Below are experts of layer 2 (counted from 0) of a mixture-of-experts language model. Rows are named router (the router's row for the expert), gate (a neuron's input weights, with its number), up (a neuron's input weights, with its number) and show model dimensions 256-383. Each number is 128 + 24 x the weight over its row's rms, rounded and kept within 0 to 255.
Before each expert's rows: "mostly gets" lists some tokens that are sent to it at least half of the time; "comes after" lists some tokens at least twice as common just before its tokens as in all text. This comes from a sample of Wikipedia text that the model never trained on. Tokens count by the router's weight.

# expert 6
mostly gets: " tournament", " Chevrolet", " Player", " championship", "-yard", " club"
comes after: " |", " the", " a", " first", " his", "'s"
router [117 111 126 143 103 130  81 105 134 156 122 143 152 139 152 154 104 129 142 147 134 110 116  93 111 126 164 130 119 140  85 127 144  94 106 108 102 122 170 145 144 123  68 103 103 163 125 152 148  84 125 128 170 155 122 119 148 153 107 142 111 150 147 126 106 123 129 121 124 144 131 120 102 145 175 126 149 124 105 111 153 176 114 121  85 115 151  91 121 102 117 131 117  99 131 144 124 114 123  96 133 142 112 164 160 134 114 152 151 131 108 117 116 106 115  99 141 145 150 143  94 162 158 156 105 131 124 141]
gate0 [132 122 142 140 107  90 163 150 150 131 104 120  79 163 155 150 141 144 135 160 142 122 170 122 137 106 103 113 152 111  83  92 166 135 139 155 115 179 104 141 136 118 112 159 103 171 126 140 133 152 132 110 120 155 139 128  64 107 148 160  91 129 135 135 132 127 116 162 158 119 146 124  83 154 167 157  99 131 128 140 118 150 156  86 144 106 143 133 131 124 117 126 127 139  67 166 120  99 122 117 133 109 141 137  95 126  94 102 113 165 118  88 135 119 109  81 107 121 112  83 111 122 116 139 121 117 115 145]
up0 [141 129 156 153 174 119 154  86  93 115 153 130 134 160 122 111 141 134 143 121 113 154 106 148 166 135 154 156 111  95 151  99  99 184 112 144 139 122  86 146 132 126 131 151 104 133 137 112 134 110 116 127 115 122 115 107 117 143 159 136 168 124 109 141 135 125 105 114  87 113 137 130 127 111  96 116 131 138 163 138 159 127 115 129 163 137 127 112 178 169 111 164 125 131 143 108 108 136 125 131 173 152 114 102 141  98 154 163 147  60 151 140  91 141 105 147 168 111 140 105 146 153 166 103 135 137 128 148]
gate1 [124 162 147 132 119 127 123 130 140 101 160 133 138 124 119 130 118  98 144 186 127 108 147 125 154 129 126 135 108 112  95 169  97 153 169 109  88 171 141 135 128 123 115 121 111 147  96 189 118 139 171 159 175 180 136 125 117 115 146 130 125  95 101 114  92 100 119 113 129 140 178 147 170 154 157 144 157  84 142 156 141 141 111 113 127 146 117 106  96 171 131  97  91 116 140 120 140 166 165  77 106 111 135 155 123 147 103 150 128 117 118 114  81 129 129 167  74 127 138 145 146 138 120 124 125 112 109 185]
up1 [102 135 128 126 112 117 156 151 181 104 144 147 140 153 133 157  94 122 118 187 143 123 138 119 114 136 118 157  78 103 104 145 125 129 149 106  73 188 139 163 132 129 132 114 112 141 100 175 119 177 152 134 159 168 126 143 116 107 150  94 165 107 123 145  97 102 160 105 127 110 171 127 157 126 190 139 114  77 106 127 102 134 113  99  99 154 104 107 109 142 108  84 102 125 139 106 141 151 111  66 128 101 132 133 116 156 102 140 141 106 124 165  62 116 145 144  69 136 103 128 136 137 143 120 146 107  96 187]
gate2 [128 133 108 140 118 123  79  97 156 131 131 116 146  64 106 111 150  72 140 158 107 127 168 122  93 144 124 132 131 128  94 130 134 106 110 122 137 127 135 127 144 139 112 116 113 131 120 192 127 173 124 114 113 115 165 140 141 110 136 101  95 145  98 130  96 105 118 106 113 121 148 132 119  92 130  95 127 147 129 111 100 155 155 133 102 155 136  95 121 126 147 115 124 130 125 108 133 158 136 132 156  77 139 155 143 161  97 125 120 154 119 147 123 119 130 166 104 141 142 125 127 108 138 147 145 103 125  91]
up2 [166  97 103 122 162 120 117 129 146 127 156  98  73 103 106 153 112 140 114 128 142 156 134 137 124 112 119 105 139 175 111 163 167 147 126 149 123 165  66 135 124 160 132 128  95 127 111 142 131 124 133 118 135 123 126 108 121 111 107 151 114 116 146 131 134 129 106 115 144 153 134 128 121 164 156 124 133 118 120 158  91 125 106  84 109 109 118 147 122 136 167 126 135 120 139 120 100 121 118 138  93 125 109 183  88 109 118 144  94 126 155 140 133 126 140 105 132 125 144 133 168 135  90 152 143 130 169 124]
gate3 [ 92  96 144 104  92 127 106 112 134  83 150 123 138 139 171 154 125 111 122 125 113  93 150 143 176 115 151 165 143 113 153 104 103 109 124  97 133 139 116 154 149 145  96 142 159 120 115 111  90 141 133 116 119 154  83 125 155 125  90 123 131 108 153 121 105  87 129 111  75 119 150 171 116 159 122  97 102 156 137  80 178 146 118 167 122 163 122 132 136 153 139 132 146 112  86 123 152 124 150 115 114  69 119 113  93 139 163 150 146 176 142 105 121 145  94  85 134 148 101 146 118 123 153 107  70 172 118  70]
up3 [118 141 147 154 123 116 116 124  80 128 125 161 100 116 104 120 123 151 173 129 101 140 151 150 152 135 153 110 129 144 128 165 128 124 157 105 135  94 119 131 108 143 167  61 114  98 114 132 137 122 109 161 156 131 129 115 118 155 127 124 135 132 117 171 139 130 124 139 152 165 117 160 104 140 160 151  96 116 175 152  94 103 115  75 165 125 142  83 168 116 150 126 132 111 133 154 129 146  97 104 106 137 110 138 146 157 123  99 153 100 158 123 111  81 124 123 119 106 135 113 124 126  95 157 142 130 115 139]

# expert 2
mostly gets: " university", " academic", " science", " research", " scientific", " Harvard"
comes after: " (", ",", " the", " and", " of", " a"
router [120 138 159 146 122 118  85  91 100 137 116 137 122 125 132 152 109 131 134 113 111 102 146  99 153 152 130 163 115 155  97 137 138  78 116 124  91  89 130 119 160  95 109  95 106 143 130  92 139 102  65 136 152  98 101 104 130 148 116 140  94 168 125 117  99 165 115 104 141 124 120 131 151 148 116 157 134 134 130 118 149 153 102  77 115 166 141 128 181 102 120 150 109 135 135 162  87 129 180 106 123 113  90 147 139  93 139  88 139 138 131  84 100 118  93 108 153 118 165 115 111 169 167 145  94 141 150 110]
gate0 [118 119  98 150 121 137 120 107 134 164 138 164 107 149 106 165 104  73 112  97 179  98 113  98 139 115 161 140 119 121 136 102 115 111 127 131 128 126 117 123  89 124 153 112 148 137 169 149 101 116 108 111 140 144 140 167 166 108 113 154  98 149 135 145 152 145 140 135 163 117 126 117 127  72 124 102 124 155 136 146 163 139 115 139 150 132 141 133 149 106 134  91 152 119 130  99 117 134 149 180 118 161 133 110 109 140 113 118 119  88  92 148 112 119 124 129  89 140 140 146 142 110 173 130 150 132 119 129]
up0 [120  91 140 160 113 135 169  89 106 126 165 102 132 105 121 127 158 116 141  96 155 129 109 128 168  93 122  86 140 119 162 145 155 146 130 117 147 103 114 130 129 111 102 112 136 120 143 138 136 138 142 128 132 155 138 173 118 156 178 120 121  83 131 166 151 137 115  97 146 149 129 124 109 104 132 142 134 111 127 140 124 132 147 104 146 133 159 115 145 145 116 121 148 144 156  85 113 166 122 141 106 161 139 105 142  81 150 147 154 119 120 131 154 163 155 180 127 141 159 132 111 104 126 137 106  82 151 162]
gate1 [125 142  99 120  81 144 120 127 149  97 126  92 134 112  94 117 110 111 114 112 132 124 120 138 148 183 144 118 114 132 125 106 100 157 113 100 143 124 177  82 118 143 127 158  97 120  84 169 117  79 124 127 164  95 149 117 127 114 160 128 119 125 106 159  87  89 111 123 129 110 132 118 127 113 150  96 137 101 170 114  98 124 150 154 190 116 137  95 138 165 139 140 116 119 148 135 122 144 100 149 100 153 119 151 102 117 153 121 132 140 142 137 111 139 154 116 108 127 126 120 130 107  74 126 130 118 154  97]
up1 [101  90 148 108 153 119 137 149 141  94 144 145 156 120 155 132 130 143 149 118  99 127 144  85 113 123 122 133 174 153 160 114  95 125 141 123 158 104 136 116 131 103 150 114 130 121 155 133  98 165 123  70 124 148  98  88 143 149 109 101 143 102 129  73 179 143 156 127 123  94 125 149 123 148 124 177  93 126  85 128 174 101 110 141 133 124  90 160 134 141 115 104 121 104 138 109 189 151 152 139 186  99 117 133 159 139 102 126 107  94 141 136 104  83 149 168 113 172  87 139 161 128 143  81 114 107 154 135]
gate2 [149 111 148 114 108 150 108 123 117 132 150 156  92 109 137 124  91  94 114 154 110 140 110 114  56 162 107 152 150 131  70 137 126 115 107 109 120 161 113 102 159 105 147  89 123 142 159 101 161 146 117 105 130 158 127 131  98 151 111 154 117 159 145 125 145 123 128  80 105 138 182 118  84 134 122 155 141 152 123  91 105 113 115 117  99 160 131 114  90 106 115 113  57 142  66 122 117  86 115 130 117 111 139 143 109 123 141 127 164 138 145 116 138 141 138 152 159 113 159 148 128 164 159 123 113 177 158 145]
up2 [146 130 120 148  91 110 139  89 113 109 117 125 144 120 160 123  92 143 129 117  85 129 116 118 173 147 138 103 139 147 159 116 123 137 142 101 102  99 162  88 168 129 107 182 121 141 127 105 143 113 101 107 144 109 100 137 131 109 171 141 157 102 102 168 108 118 146 167 139 105 102 124 114 183 109 123 118 116 132 105 161 100  93 147 139 110 167 139 160 160 136 125 132 125 157 161  96 146 161 145 122 148 136 124 126 144 163  90 114 170 116 132 131  96 121 114 118 130 115 134  94  86 168 136  81 127 141 107]
gate3 [119 144 129 154 136 150 159 145 104  79  97 132 134 135 132 128 117 140 114 155 126 125 103  93 106 142 115 171  89 178 139 144  49 136 129 106 119  90 186 118 121 120  96  99 115 178 164 106 173 127 141 129 131  93 142 158 130  85 118 135 121 172 155 157 127 118 154 154 141 153 151 141 113 161 131 171 125  99 140 132 168 122 126 117 114 147 137 131 160 106 110 157  82 141 125 164 146 131 170 127 171 100 132 123 118 110 126 156 130 145 131 131 109  92 148 121 135 124  94 164 107 193 136  85 110 129 166 109]
up3 [134 106 116 109 122 100  84  97 139 150 160 117 123  99 117 152 149 103 131 134 177 102 113 133 113 111 185  88 149  98  90 135 142 112 116 163 175 117 103 130 120 123 102 134 153 103 157 140 129  95 171 154 152 112 136 116 163 146 103 166 145 108 149 102 100 130  87 104  59 112  93 136 140 121 117  72 127 130 136 108 144 139 138 159 100  97 155 119 129 144 137 131 144 150 159  90  92 117 102 145 115 106 134 169 146 103 158 119 124  96  92 148 117 175 131 129 140 116 130 130 143  90 129 116 108 143 116  96]

# expert 0
mostly gets: " Albums", "Studio", " Label", "tracks", " Recorded", "track"
comes after: " \"", " (", ":", "-", " The", " by"
router [128 159 166 155 108  74 106 113 101 153 136 171 139 156 131 138 107 140 150  98 137 116 118 104 138 170 147 141 110 143 106 162 152  96 101  96 123 112 137  82 150 109 105 109  86 133 184 121 148  97 110 158 121  97 113 128 144 112 112 145 123 143 144 100 104 138 124 110 111 136 136 128 134 142 142 145 132 159 125 120 144 133 116  98 118 165 142 147 111 104  99 142 101 116 161 153 119 125 164 132  97 144 104 175 148  85 158 109 167 114 106 114  91  89 104 110 148  94 166 115 100 126 141 119  65 152 172 118]
gate0 [163 134 147 121 109 103 164 162 155 135 107 148 134 176 121 136 133 170 108 174 142 127 148 142 160 127  72 142 171  71 127 144 146 130 154 140 110 111 131  81 112 106 137 134 142 152  81 126 114 106 121 144 136 151 123 132 111 110 139 165 126 108 154 148 172 174 150 112 158 141 112 166 143 129 126 127 131  86  98 147 159 140 145 151 145 149 193 117 122 124 187  95  93 138 141 109 141 132  96  78 138 159 141 102 138  65 143 127 138 116 111 143 110 129 137 105 126 125 131 171 172 114 138 111 127  85 107  92]
up0 [111 105 122 154 116 111 109 123 113 100 155 149 131 158 113 103 135 140 191  79 103 127 110 100 122 137 153  94 125 176 153 108 117  82 109 129 124 135  92 155 127 149 123 111 115 167 119  83 124 135 126 115 133 110 132 127 164 181 121 147 122 190 167  82 114  89 140 115 108 178 179 103 130 109 156 132 141 116 176  70 146 165 100  88  88 152 120 121 147 115  62 158 123 117 109 141  93 109 119 128 123  78  88 122 128 134 162 124 146 137 105 122  90  98  92 125 130 151 105 107 111 143 130 112 127 169 144 150]
gate1 [130 151 141 142  99 115  91 142  85 163 140 155 142 134 142 143  94 143 166 120 115 114  99  93 154 146 159 148 118 136  94 153 124 106  87  81 109  90 116 109 143 105  89  96  96 131 147 109 147 127 103 153 157 124  99 122 137 134 129 166 144 177 150 109 150 129 106 154  76 121 142 144 110 170 143 126 150 136  72 145 130 161 105 114 108 130 159 112 141 100 106 157  99 100 151 146  98 123 172 106  94 156 119 148 145  81 157 124 147 151 124 126  91 106 135 112 159 113 133 119 117 181 126 115  99 143 143 118]
up1 [142 177 116 142 150 111 158 156 144 139 109 153 116 116  98 102 119 141 116  96 146 161 138 126 149 154 114 114 171  94 150 140 132 166 152 133 154 102 149 151 115 123 140 138 122 107  87 155 116 123 130 107  83 164 133 156 102  79 160  90 168 118 133 154 115  96 117 138 110  80 134 120 104 153  86 112 101 125  70 172 103  98 111 160 147 137  94 156 123 136 150 121 145 113  99 116 151 173 157 143 122 149 139 145 135 139 143 118 105 141 135 122 122 108 160 141 130 130  93  91 144 122 107 108 125 164 112 125]
gate2 [187 133 157 127 123 101 116  99 130  84 124  93 118 107 137 111 131 183 157  94 117 139 117 117 158  93 105 106 150 118 117 140 127  96 124 160 149 109 118 132 124 151 133 138 135 111 133 146  87  84 144 167 102 145 147 147 139 140  60 124 142 106 137 131 118 119 156 126  84 107 120 128 147 147 148 136 154 106  90 126 107 128  83 156 110 140 171 150 121 117 149 102  96 144 114 144 127 107 158  90 130 144 138 135 141 111 108 113 127 130 145  54 178 136 132 123 114 116 155 112 158 135 161 152 133 110 129  68]
up2 [176 144 138 153 146 131 106 111 132 102 119 128 120 103 130 130 136 145  95 129 132 144 117 137 143 120 117 145 130 133 171 110  93 119 137 153 168 180 150 123  92 143 163 124 176 117  89 148  78 185 113 142  81 136 169 132 100 136 120 113 136  85 106 131 126 101 160 158 125 101  95  83 115 117 142 133 130  97 132 152  99 126 138 115 147 115 146 184 115 138 145 148  98 169 107 107 154 106 103 154 115 141 139 143 128 121  97 174 129 119 114 111 134 121 111 130 140 127 144  69 137 103 144 155 147 120  94 112]
gate3 [110 148 142 148  80 161 128 143 106  95 121 112  94  88 149 145 185 160 118 151 125 143 102 115 125 125 108 102 135  54 133 102 127 112 132 115 118 142 159 135 113 129 126  97  86 121 128 156 141 143 143 138 123 121 121 147 105 145 114 158 128 123 138  87 122 109 115 156 169 145 107  98 153 124 139  83 126 114  99  68 104 121  99 141 138 114 116 113 131 140 111 157 122 139 136 136 133 101 126  85  90 163  89 108 183 130 158 121  86  99 124  95 113 173 150 121  88 109 160 122 112 151 145 120  79  86 126  95]
up3 [124  97 108 119 121  88 150  82 113 151 136 110 123 176 117 164 120 135 164 156 127  91 140 119 142 112 151 133 140 119 109 130  92  95 106 131 113  94 109 124 166 146 130  87 130 160 109 103 115  82  98 132 210 145 139 112 153 150  95 123 108 145 140 177 128 135 148 139  96 120 151 131 136 141 116 152 145 128 153 149 140 120 143 119 140 138 160 110 120 122 146 124 107 126 165 116  98 174 119 147 148 127 109  97  88 156 113 111 195 162  85 150 123  79 137 137 148 161 122 150 116 162 126 110 169 131 134 166]

# expert 16
mostly gets: "′", " Succeeded", "|---|---|---|---|---|---|\n", "°", " MPC", " ·"
comes after: ",", ".", "19", "°", "20", "′"
router [100  98 159 161 111 109 110 115  89 146 135 125 162 139 152 137 131 131 147 119 110  98 118 121 136 137 151 146 101 142 116 148 138  85 102 122 117 112 155 107 158 101 101 127 101 149 156 101 143  88  95 146 175 102 123 131 163 151  98 147 114 131 128 108 120 123 134 107  84 153 150 154 139 136 130 162 150 152 153  80 180 165 118 118  98 126 148  94 108 104 102 150 104 122 139 128  73  89 140 101 100 146 109 128 121 124 156 136 177 144  84 133  99  92 129 111 127 123 161 135 123 132 158 129 115 161 155 120]
gate0 [139 107 110 136 112 142  87 145 135 154 150  79 168 137  93 112 142 167 107 129 111  97 149 127 162 150 106 127  63 135 145 152 145 141 114 140 117 122 101  91 126 152 118 152 128 135 131 131 177 132 115 160 153 111 107 120 139 154 120 152 153 135 145 157 119 113 136 106  95 117 108 154 113 125 127 127 143 158 128  68 140 147 166 116 138  91 170  89 167 105 118 170 136 136 137 126 147  74 162 104  90 151 167 132 105 172 170 120 172  92  84 117 112 132 111 128 133 137  94 141  99 154 146  71 134 186 106 133]
up0 [135 118 100 142 138 126 107 127 171 174 142  83 143 116 140 119 124 139 107 118 148 121 159 145 131 147  92 108  74 143 116 139 161 113 119 122 152 123  85 116 100 126 137 137 161 135 131  80 167 124  94 155 174 110 135 131 148 126 139 106 166 110 136 136 110 108 149 121 107  92 125 122 105 145 102 159 151 167 133 118 143  74 137 110 136 105 123 143 145 127 102 147 154 139 148 124 101 117 147 121  81 108 175 118  85 125 180 102 141 113  84 117 139 119 139 112 141 119  88 154 116 180 135  91 129 166  98 104]
gate1 [ 45  92 130 119 108 155 143 148  92 108 107 110 116 108 121 104 154 134 149 138 125  91 104 127 129 132 117 122  42 132 127 104 131 135 111 113 119  70 130 107 132 135 143 131 149 153 132 143 190 152 135 115 121 114 129 144 149  90 126 144 122 144 147 127 144 122 135 105 126 111 144 147 156 154 122 141 124 175 147  81 148 120 124 145  93 114 155 113 131 105 136 144 140  90 157 121 121 119 121 116 111 126 156  99 119 145 145  97 145 142  96 157 145 162 117  96 101 148 119 140 124 161 139  76 123 161 121 132]
up1 [101 118 110 129 119 129  85 102 124 117 118 115 139 128 102 125 157 132 191 138 169 158 108 131  85 126 123 140 115 128  93 147 152  95 129 147 100 124 157 155 157 112 106  99 148 131  91 122 145 141 123 118 100 133 117 189 137 138 144 112  97 112 149 165 116 116 144 143 143 138 121 158 135 127 123 115 125 119 101 145  97 161 105  96  95 174 151 141 158 110 124 140 104 119 136 157 120 128 156 138  96 137 113 183 126 113 101  99 135 115 149 149 163 171 129 118 138 138 109  97 139 147 141 104 134 160 152 130]
gate2 [156  98 178 115 105 104  88 122 132 144 112 170 108 113 148 148 128 137 157 147 154 117 102 133 148 151 119 133 133 113 137 176 140 122  91 113 103  94 144  67 126 115 153 177 136 145 156 117 165 119 168 135 174 109 127 142 142 125 109 111 148 157 154 153 123 113 129  92 123 112 116 133 125 139 123 115  86 177 108  88 114 167 118 126 131 133 137 127 117 108 103 169 115 135 166 161 112 144 136 115 122 108 109 134 127 108 146 144 173 157 127 128 173 144 172 170 120 118 135 111 114 144 131 134 116 155 158 133]
up2 [154 130 180  99  86 101 131 135 102 117 111 160 134 124 111 113 125 117 117 144 144 135 104 127 166 112  91 120 124  80 143 149 171 116  94 155 116  79 117 107 140 108 165 163 125 146 153 136 128  87 158 129 174 112 149 132 185 117 140 143 174 161 150 126 147 120 129  90  68 128 146 105  95 132 135 143  90 174 132 108 143 130 144 137 139 120 128  94 101 123 110 128 120 145 161 113  87 133 117 139 134 101 155 136 116 119 156 136 162 162 117 121 164 151 146 138 108 150 127 100 110 166 105 129 139 184 151 143]
gate3 [129 120 102 118 151 117 120 155 125 112 157 121 181 133 129 101 106 145  88 112  98 134 154 124 112 136 141 179 138 129 153 146 142 111 146 120 120 177 177 140 106 118  69 112 156 166 124 158 135 152  95 137 105 156 160 124 107 110  68 117 156 136 100 117 132 124 164 113 127 131 150 139 150 141 127 142 143  92  71 133 120 134  90 105 116 122 121 152  93 139 142 130 100 164  92 136 136 141 172  98 107 124 107 159 112 159  98 132 128 161 165 110 131 105 133 110 102 141  90  97 147 135 114 128 154 133  97 108]
up3 [141 134 118 101 151 173 106 127 131 114 147 140 130 112 108 132 112 111  67 160 144 142 128 155 112 117 150 163 129 147 110 149  94 129 134 154 135 127 150 137 105  85 115 123 129 130 118 159 140 113 142 127 125 171 166 155  96  95 118 110 131 111 151 120 113 136 131 111 124  80 141 185 112 125 125 135  97 163  77 188  98 141 135 139  99  80  79 125 126  94 152 106 135 130 110 147 139 118 158 109 155 134 165 149 138 115  99 141 140 186 171 138 130 116 134 152 117 144 119 123 142 158 136 151 170  85 122 118]

# expert 5
mostly gets: " him", " much", " killed", " Arthropoda", " finds", " himself"
comes after: ",", ".", " the", " and", " to", " a"
router [121 120 174 136 100  68 125 113 101 133 152 171 108 152 124 138 122 137 158 101 123 123 104 105 159 151 144 123 132 154 102 157 164 105 126 134  96  99 156 141 142 106  94 104 103 151 135 119 129  99 124 166 129  99 139 120 141 167  90 154 125 131 115  87 114 160 100 126  86 143 158 160 168 171 159 159 173 113 153 126 127 167 127  90 124 142 121 147 118 103  88 144 121  96 154 143 108 105 130 128  97 136  48 149 146 119 123 109 137 120  86 128 109 104 111 132 138 118 170 126 105 128 170 148 117 139 163 126]
gate0 [146 157 137 162 119 141 128 156 142 124 126 124 170 121 103  96  82 110 124 139 116 130 138 127 130 141 148 174 118 150 152 143 164  97 133  80 103 106 159 152 157  95 114 124 113 144 106 118 101 144 174 179 121 147 142 138 117 126 144 170 154 120 133 106  94 133 172 107 109  97 123 128 172 146 138  98  84  81  77 100 117 173 114  93 103 158 129 129 138  86 136 123 104 122  94 131 106 120 101 152 117 142 145 101 144 140 132 126 139 132 179 148  81 139 135 153 121 141 131 127 133  83 189 132 102 109 132 130]
up0 [164 173 110 133 107 154 157 142 101 117 117 135 105 141 113  81  81 111 124 118 111 132 147 172 103 131 123 137 130 130 143 138 125 102 153 112 123 107 166 144 147 127 141 124 156 123  95 145  78 132 175 151 109 165 172 207 128 100 157 147 165 143 104 119 104 151 119 128 160 120 132 122 155 131 135 109  72  84  99 118 105 162 157 124 129 181 135 182 119 143 146 121 110 107 150 136 111 149 141 155 123 161 113 125 131 150  99 126 113 126 129 152 131 118 173 179 104 193 140 131 149  97 156 158 157  95 106 113]
gate1 [ 99 126 189 110 128  76  94 124 127 139 162 115 119 131 110  84 118  85 116 139 127 110 125 109 121 135 150  97  85  97 110 147 156 130 119 121 109 129 129 125 121 150 114 142 107 173 122 111 156 164 154 150 158 111 124 143 124 144 132 143 123 123 149 129 139  67 185 108 108 134 103 142 117 136 127 114 122 142 107 106 156 139 132  94 148 122 152 154 117 105  98 141 123 171 110 112 120  95 133 158  99 132 101 110  92 113 157 142 141 156 137  95 156 114 132 155 119 168 121 137 115 145 133  86 153 124 131 144]
up1 [120 115 132 133 129 122 141 173 139 131 167 167 123 143 166 160 114 160 133  88  73 142 124 132 113 127 162  81 144 157 124 122  86 124 131 132 127 112 113 119 143 132 129 103 136 116 145 132 167 185  79 102  85 124  60 131 133 145 153 120  98 104 161 127 151 146 109 116 145 111 119 149 107 132 135 146 152 134 110 138 153 106 162  75 116 123 139 120 140  81 137 150 145  86 103 108 149 105 138  96 143  98  75 140 139 156 116 130 147 143 105 137 119 124  97 124 108  87  99 103 129 130 131 127 111 142 125 101]
gate2 [137  84  88 138 157  98 144 125 161 165 110 141 141 138 110  72 120 133 130 138 188 126  91 154 118 135 104 126 179 140 115 126 100 133 147 154 144 131 110 135 125 143 154 182 149 161  98 133 139  91 127 123 118 140 112 109 144 118 130 160 127 146 100 188 149 122 114 165 125 161 127 100 130 176 127  98 168 155 153 119 126  98 134 151 144 108 153 150 133 142 150  80 142 172 122 123 135 153 141 154  98 103 159 110 161 179 129 173 101 145 105 115 114 117 106 110 113 147 115 151 140 128 141 130 146 142  91 101]
up2 [137 195 123 117 137 106 194 138 133 141 123 127  88 104 137 160 111 157 122  72  72 145 145 140 166 126  84 126  92 113 132 127 144 161 153 143 119 125 172  99 187  85 101  98 118 123 164  79 147 109 100 116 150  89 114  93 122 160 131 101  92 147 175 149 137 127 102 134 135 137 133 125 126 143 124 161 120 173  89 109 169 126  75 100 129 154 121 123 164 113 135 160  72 112 112 119 151 123 124 101 111 134 113 115 104 141 132 126 152 122 146 107 125 103 101 131 106 121 163 155 104 130 125 144 107 158 151 116]
gate3 [141 145 137 150 156 105  79 129 111 108 156 142 118 105 145 148 139 175 139 131 137  97 137 120 131  71 146 138 122 107  96 140 146 131 139 115 114 117 103 141 142 166 114 129 115 138 117 147 140 134 137 170 100 106 137 117 131 102 143 118 124 101 153 134 148 132 133  98 103 130 134 167  88  89 112 126 188 139 137 157 113 103 147 100 137 150  92 134 127 110 133 114 152 165 102 124 130 126  88  86 132  96  88 132  85 173 140 121 176 122  79 130 152 102 162 152 110 135 107 100 132 117 125 153 109 100 131 136]
up3 [133 128 173 122 113 158 125 158 149 140 146 150 154 204 156 167 174 115 143 140 136 129 122 133  96 146 135 113 131 132 109 131 136 117  76  94 142 117 151 135 124  93 135 128 124 172 126 116  92 138 164  32 113 149 153 119 166 134 152 106 138 175 156 134 156 146 125 171 165 167 139 156 130  98 133 114 145 112 129  99 131 183  94 130 101 130 152 117 124 106  66 183 105 111 162 125 127 112 144 100 137 183 125 107 104 111 119 101 143 102 130  74 137 142 142  98  87 117 129 130 113 155 107  99 120 139 144 150]

# expert 9
mostly gets: " federal", " presidential", " Preceded", " Labour", " vote", " review"
comes after: " the", " to", " was", " a", " were", "'s"
router [107 108 167 145 116 128  92  88 117 172 167 131 173 145 144 149 116 132 123 134 142 118 116  95 144 116 131  94 106 122 118 160 141 123 115  98 116 111 143 138 140 138 102 123 122 170 121  98 131 105 118 135 144  98 132 126 136 168  93 178  75 145 150 114 131 128  77 117 166 165 157 136 152 141 114 141 144 160 141 108 145 162 131  88 115 128 144 118 158 104  93 116  99 113 167 174  91 107 179 109 116 154 122 150 165 110 129  66 125 152 135 111 114 118  93  62 143 124 148 157 109 196 136 124 101 130 122 124]
gate0 [129 159 184 110 145 101 104 158 109 149 149 119 152 105 110  97  85 156 151 100 166  97 132 110 107 139 121 106  94 121  96 140 165 143 100 113 102 111 154 129 130 103 110 124 136 209 121 116 107 150 144 140 141 118 161 104 104 131 102 162 162 147 145 137 143  93  77 113 112 127 128 155 131 130  97 121 129 122 139 115 135 127 124 106 103 142 129 122 129 126 105 141 102 153  92 137 116  83 156  59 141 121 163 114 141 116 148 100 150 131 154 127  65 131 101  72 134 110  95 135 141 153 131 124 116 105 101 145]
up0 [124  77  89 110 182 141 128 115 154 131 105 110 130 113 167 145 161 115 117 161 107 161 105 117 130 152 104 119 123 107 128  85 137 142 183 146 118 126 126 128 121 162 119 147  91  88  96 124 120 122 153 139 120 100 115 121 114 114 157  94  95 150 106 137 119 129 131 116 117 138 127 140 165 104 159 130 139 128 129 138 124 154 132 171 173  85 121  88 113 170 125 170 120  94 138 119 148 161 125 115 137 114 121 126 101 131 131 168 111 135 103 152 127 106 162 147 142 151 131 118 115 136 132 113 129 158 119 161]
gate1 [110 132 135  97 133 145 136  83 110 131 110 123 141 123 164 109 137 117 137 156 109 129 110 116 105 153 144 137 112 160 121 154  98 152 113  94 155  85 166 140 104 148  73 139 127 163 126  86 127 127 103 136 128 135 131 119 115 130 133 167  73 135 134 100 157 108 101 194 135 140 120 110 159 144  97 118 167 161 112 135 153 135 105  97 102 124 132 148 126 100  83 141 135 143 147 132 155 147 169 112 166 123 155 142 165 124 109 111 155 175 158 111 127  99 129 108 158 147  94 101 127 135 115 115 136 130 112  85]
up1 [179 160  95 145 153  90 133 150 113 174 136 128 120 130 130 135 142 131 120  79 116 156 145 119 136 113 128 141 116 127 125 111 105 138 126 137 114 116 109 128 138 126 158  80 145 146 153 122 154 168 119 137  94 109  90 149 121 100 142  54 161 139 130 148 112 136 139 146 155 120 112 142  99 103 159 136 117 111 105 135 125 111 103 130 145 166 110 105 146 133 148 124 162 129 132 116 122 158 119 146  71 121 112 116  61 121 133  98 132 141  94 134 135 120 174 157  92 130 131 151  92 115 114 125 148 139 141 138]
gate2 [165 112 124 100 143 137 167 132 117 124 133  89 132 111 146  93 107 144 125 114 143 136 137 144 172  92 122 149 102 106 133 130 129 156 100 164 127 115 121 158 108 121 160 114 126 128 115  43 134 140 145 151 115 128 137 167 108 137 128 138  71 111 115 112 138 110 124 156 135 133 109  83 146 108 118 152 155 132 109 176 114  95 108  98 158 130 127 175 150 125 157  88 109 154 115 182 125  91 125 141 158  96 124 167 100 152 133 120 123 165 130 144 138 150 105  94 174 147 151 143 142 146  88 131  95 143 149 131]
up2 [125 128 137 132  99 124 142 105  98 151  99  82 163 111 176 111 128 165 168 109  94 123 156 133 146  74  81 155 104 117 111 110 159 148 144 140 151 136 130 144 130  92 130 149 133 134 115  43 127 151 146 135 129  80 139 173 129 141 150 110 114 132 117 102 116 126 126 124  96  90  95 107 142 124  93 145 146 141 132 182 108  95  97 135 132 143 136 154 138 111 124 134 106 122 114 184 114  73 135 104 161 130 118 122  69 165 143 107 140 151 147 111 151 164 143 107 168 145 149 159 159 130 114 125  72 133  93 153]
gate3 [133 129 137 103 106 160 120 139 124 133 131 101 101 142  99 137 130 109 149 164 113 149 101 129 137  91 104 118  50 125  84  96 112 131 138  91 127 106 126 150 152 106  93 149 144  97 116 113 128 137 155  95 119 148 129 102 154 137 118 118 120 116 118  68 160 171 127 108 183 188 116 116 123 155 139 125 115 120 154 131 126 111 127 130 112 186 133 127 110 153  85 100 157 141 135 105 121  97 128  97 101 134 175 146 144  92  88 130 108 112 135  87 120 171 118  98 109 141 103 116  90 172 103 151 115 100 137 141]
up3 [141  77 121 116 124 125 145 132 113 140 139 101 142  93 148 178 170 167 125  93 121 137 160 130 137 144 120 126 121 129 189 166 143 141 127 181 126 181 141 109 148 135 134 126 143 117 116 127 149 117 132 117 121  71 103 122 112 166 153  94  81 147 147 174 105  77 125 135  97 108 152 146 142 122 137 100 131 115 107 177 122  84 104 150 132  90 110 140 176 145 122 169  89 111  93 123 119 132 160 152 133 103 117 129 131 141 109 109 147 177 125 135 132 114 158 159 145 129 123 107  97 123 122 125 171 156 111 141]